From a checkpoint of a small mixture-of-experts model trained on Wikipedia.
Experts: 16 experts in each of 10 layers, 224 squared ReLU neurons an expert, 1 pick a token, a sigmoid router.
Below are experts of layer 4 (counted from 0) of a mixture-of-experts language model. Rows are named router (the router's row for the expert), up (a neuron's input weights, with its number), down (a neuron's output weights, with its number) and show model dimensions 0-95. Each number is 500 + 40 x the weight over its row's rms, rounded and kept within 0 to 999. Numbers have three digits each.
After each expert's rows: a language model's description of what the expert responds to. This comes from a sample of Wikipedia text that the model never trained on.

# expert 12
router:537508611496475500509531490422434567497466548474479503501526523493446491414477501414418458518433417436502542453433557508485515453507480483501544478462497508495497469492537511446479454498530567451544493515497499475480498511582509515514497472424484496424533526517551493476578490475536534455
up2:515470465476500477391500492531529554534491462505520500498517582549458512484463516484501457515435525483522533446507545479491535486554450569576494499416562518494491462474533486522463470440582440428487519498516473525543441528546499463475395511496518495518586468518505504572521479526441553550
down2:531560448440480536461489530463563496508490477429482513461465448565532533436560516456491504517523439461561469533514441450540485472564526590480567524460497578481499446476454495503508524491481500535516543588570466458525451510491525543536520455517480472540478514552534447476510468517510515601
Description: List and table markup. Line-initial hyphens of infobox-style lists, table pipes, and heading = signs, as in "- Directed by:", "- Subfamily:".

# expert 7
router:487499507511444492518520517482526459524558483535486483497469482582474491477489478571559472514521528467567488558532565465570519496535415460469428514497513467462487494526498435490538530517571555471443569477492528554461487436508512543498497436558531483467428498413482422482459472500441583476
up2:512481526523499525501523554519569523508506406504550540600470479505494501541505449532488443515490497477484552496575518473451553572566416508509461523499431485479476535555509508470483551502488471507450450437583487551473443453461477527511426456525498464474443498473419454484561498540495444489
down2:511516464484532500540513507521510489496535479527494470524489525479537492473481487535471484436488419508536561486531544500499544443540530439532495439531466543406524489462505489482520443527439608519461476502473462472520554530529563425569544491499459480481517539481423499500584554563482532376
Description: Word-initial capitals. Capital letters or capitalized first pieces starting a word, sentence or heading, such as O in Olympic, H in However, T in TEX.

# expert 8
router:514474602457510502545514478408487595474463535488473510508485520450503486456503473442426500461454448487497491433536447532458498470479591503499519503489414532494509523459500531451548570498498553461519547555456478458481491461578573525517514513422502486485449489568513537532526545500503556475
up2:538555483528543467551483540507497462545395505549493479475533471479464507561555510480500573567510513498574463586558449521499494543509495474477518501495500534501485452525536529531402541464573485440462480525542422485495460471500538556521418546496532507500463481487436454445452535528511528560
down2:560414527438484484448482502477513565475561478435464467586494543535565445545461475503526470417524540563483537578508466483451461434446546490500409501559477559488547547509442507489516515493466512509476465550489502457505513517508487421532498459508498514556507469450501527518532496427467534477
Description: Word stems and continuations. Word-initial or middle stems continued by suffixes, such as Iden-ti-fiers, aeria-l, les-bi-an, measure-ments, plus verbs like is, was.

# expert 10
router:508556464500468482464539483547553421517489493487484522496490486520448499536486550516565533504574480466537435550493490459575508492487431520403500489476567484539478446520554503498414501455467396518518482484531556568461460517438439496502470510564558494428483497500507453561510499541511490561
up2:484503528514540450507480536461535494532484468492534495501591537576493491481509586554583528574450531547515488462470507503431588484510455455463444472524502411566455545442484459477534517533442490523500479570410496488504482441451492472537544464449518506502528537482481523569520486499531504551
down2:507454542536457508493481553541467531481440487493496512497537541431496498452395495442486488518513509496521435524485450554462477475523540487506445415559507539493451507492535556446501590503455541509534594569477495467492536471574446536558520480500487488525505423504434530539484488433555462457
Description: Articles and determiners. Articles and possessive determiners after prepositions, mainly the, a, an, his, its, their, before nouns or first, new.

# expert 11
router:499514421523545537487522467476524541482497471502499517492459506513516467467467475547481486474402499593483552556468491541518439527515483398524461426497470510466532477488516425511587529474484394585495483517511529497494491469542510488499513490447538586428531450469542510439490575462480508520
up144:513618487490482404452498414514481464552443533456518443475526419529470513517545500457440531475565490508492470414576491518466410479463511497547486520570534446543488523476505520518465493495499550491436593449480500486502514467555537498472522510525480513516429543492483447507490478475468502506
down144:515462464555527411470530482487515496523548486486546536536530465586463426470489492487523517473566586507526511502515451468478559511550469496449596573524502468526499502438552521535485480509540518455523529505487485550456558492473547539510490517474466536448539420446443449441496429501495569553
Description: Quotes and paragraph breaks. Opening quotation marks after verbs like described as or according to, and paragraph breaks after a sentence's final period.

# expert 6
router:461451552434507514474456464487471583464552442466562472496463474451461432483498476543478501497509504565502473523525463519463533459409572499530529519496429554534485494468523510469568544481538583465511602568483511451449440494521532507503521457543566518472512477519479522498471477457446440521
up2:491586476528489552533480443547510549544463491447452455535500501459516475466541521468561445562542499494504509486516490467493561483560443455422486563451478453463466446531526510499500545501508518490466475494531528533558410492470518467506459497602497563545520455453472471385531505465520444506
down2:394519548500461597620513507519543552447524583471493523542474545494519470470487534501548546469499462567508495534473496479553458483535523497560558495531569556448546478418495534460488510484521530478496510488455491468467502473433507514523538545596536521469508498508489512540480473461438526468
Description: Pronouns and prepositions. Subject pronouns and prepositions after a comma or clause start, such as he, she, there, who, in, during, plus = in headings.

# expert 2
router:508522477530500479512474554514501507476461491604565483529599483485527510534503474496516537514502557430442599497535561454482475549417513472446510557453547433512497438542473492491514526477485455520501597362510499506537547503444531457511515466514485531469516478483477505492502464490487444480
up2:559513456505567477498445595479553432505515545491541427598470504460493544515578497525489447574466537464492545532517541486565478577477537472482484513581529443475457455525447457502438517430533457498508523493496515474481494510569500509545570501541520523512458489467505525457466439470474491510
down2:448582525475544507545454515589530470469510527505499521553545496500462511435445489462537559487474562487542491475509404509495539557519499454461571464503461553487548549445453537447527482528504459485505477529403467475502517489508558477541466501491458496527446482477486386429449501450490518485
Description: Mid-word vowel syllables. Short word-internal pieces ending in a vowel, such as ca, ta, co, na, ina, inside longer words like Habitat, Vancouver, overcame.

# expert 0
router:535499533486541504501503480373441591508535510503498476488512506488477466479547480509433475503429493490518508484576505544466553483422557494531514482467445472498497516482501481467585546466514552461496618529469494471507485434521564542475488494397490507471491505528547594455506541513472462489
up2:519487497529449515495459472483537428483517477475482488474500399617453540526438526455500486483455510514469518551498490527433534552466492442467535440507397520512527496502522507493521423487544547431439411496556509534535485452473502514413462446448462536498534479502475563499457523522474504500
down2:483509483459556508489565513531477505487528429493479502459481495442440541526508504519403554462436607599473454475459531543518490456536460465469486511538459471473498455434526535468519424543467495533492575468482535459454505524495508495537466534570492528462454488478513427533454536419474533508
Description: Symbols and miscellaneous words. Mixed bag: currency and math signs like $, £, +, −, dashes in lists and tables, plus words like died, children, of.

# expert 9
router:523479600467516498533521486403492592486475519484488498496495517464501473451508476451415492468451435484499494439546459534448485467460587500489520498483411528499502518469507523455536562485498556452509560561464494461477472463566574541509509507409516497473445488571518551528525550505491538484
up2:501509464506530452430605517496538452540480476437482489547484461501562542486485574491559478534527536492465492488485552543497489574565496537511481467486519514577508490521538449504495441530531462508508563473517515454405557488506570505496443580473532534507568483491489552523495407518498465576
down2:440540444480541500454462393525517457573523472504542517475519432551482448533483530497437468571505480524549427507505503452539455492444546534468573517482502497452482485512472525470506545437471426539544448519564463553538436541445452493436471491524475465505495501537546459490496526502572535490
Description: Table-cell symbols, rare pieces. Odd symbols and fragments inside tables and lists: degree signs in coordinates, dashes in score series, opening parentheses, Thai or Devanagari pieces.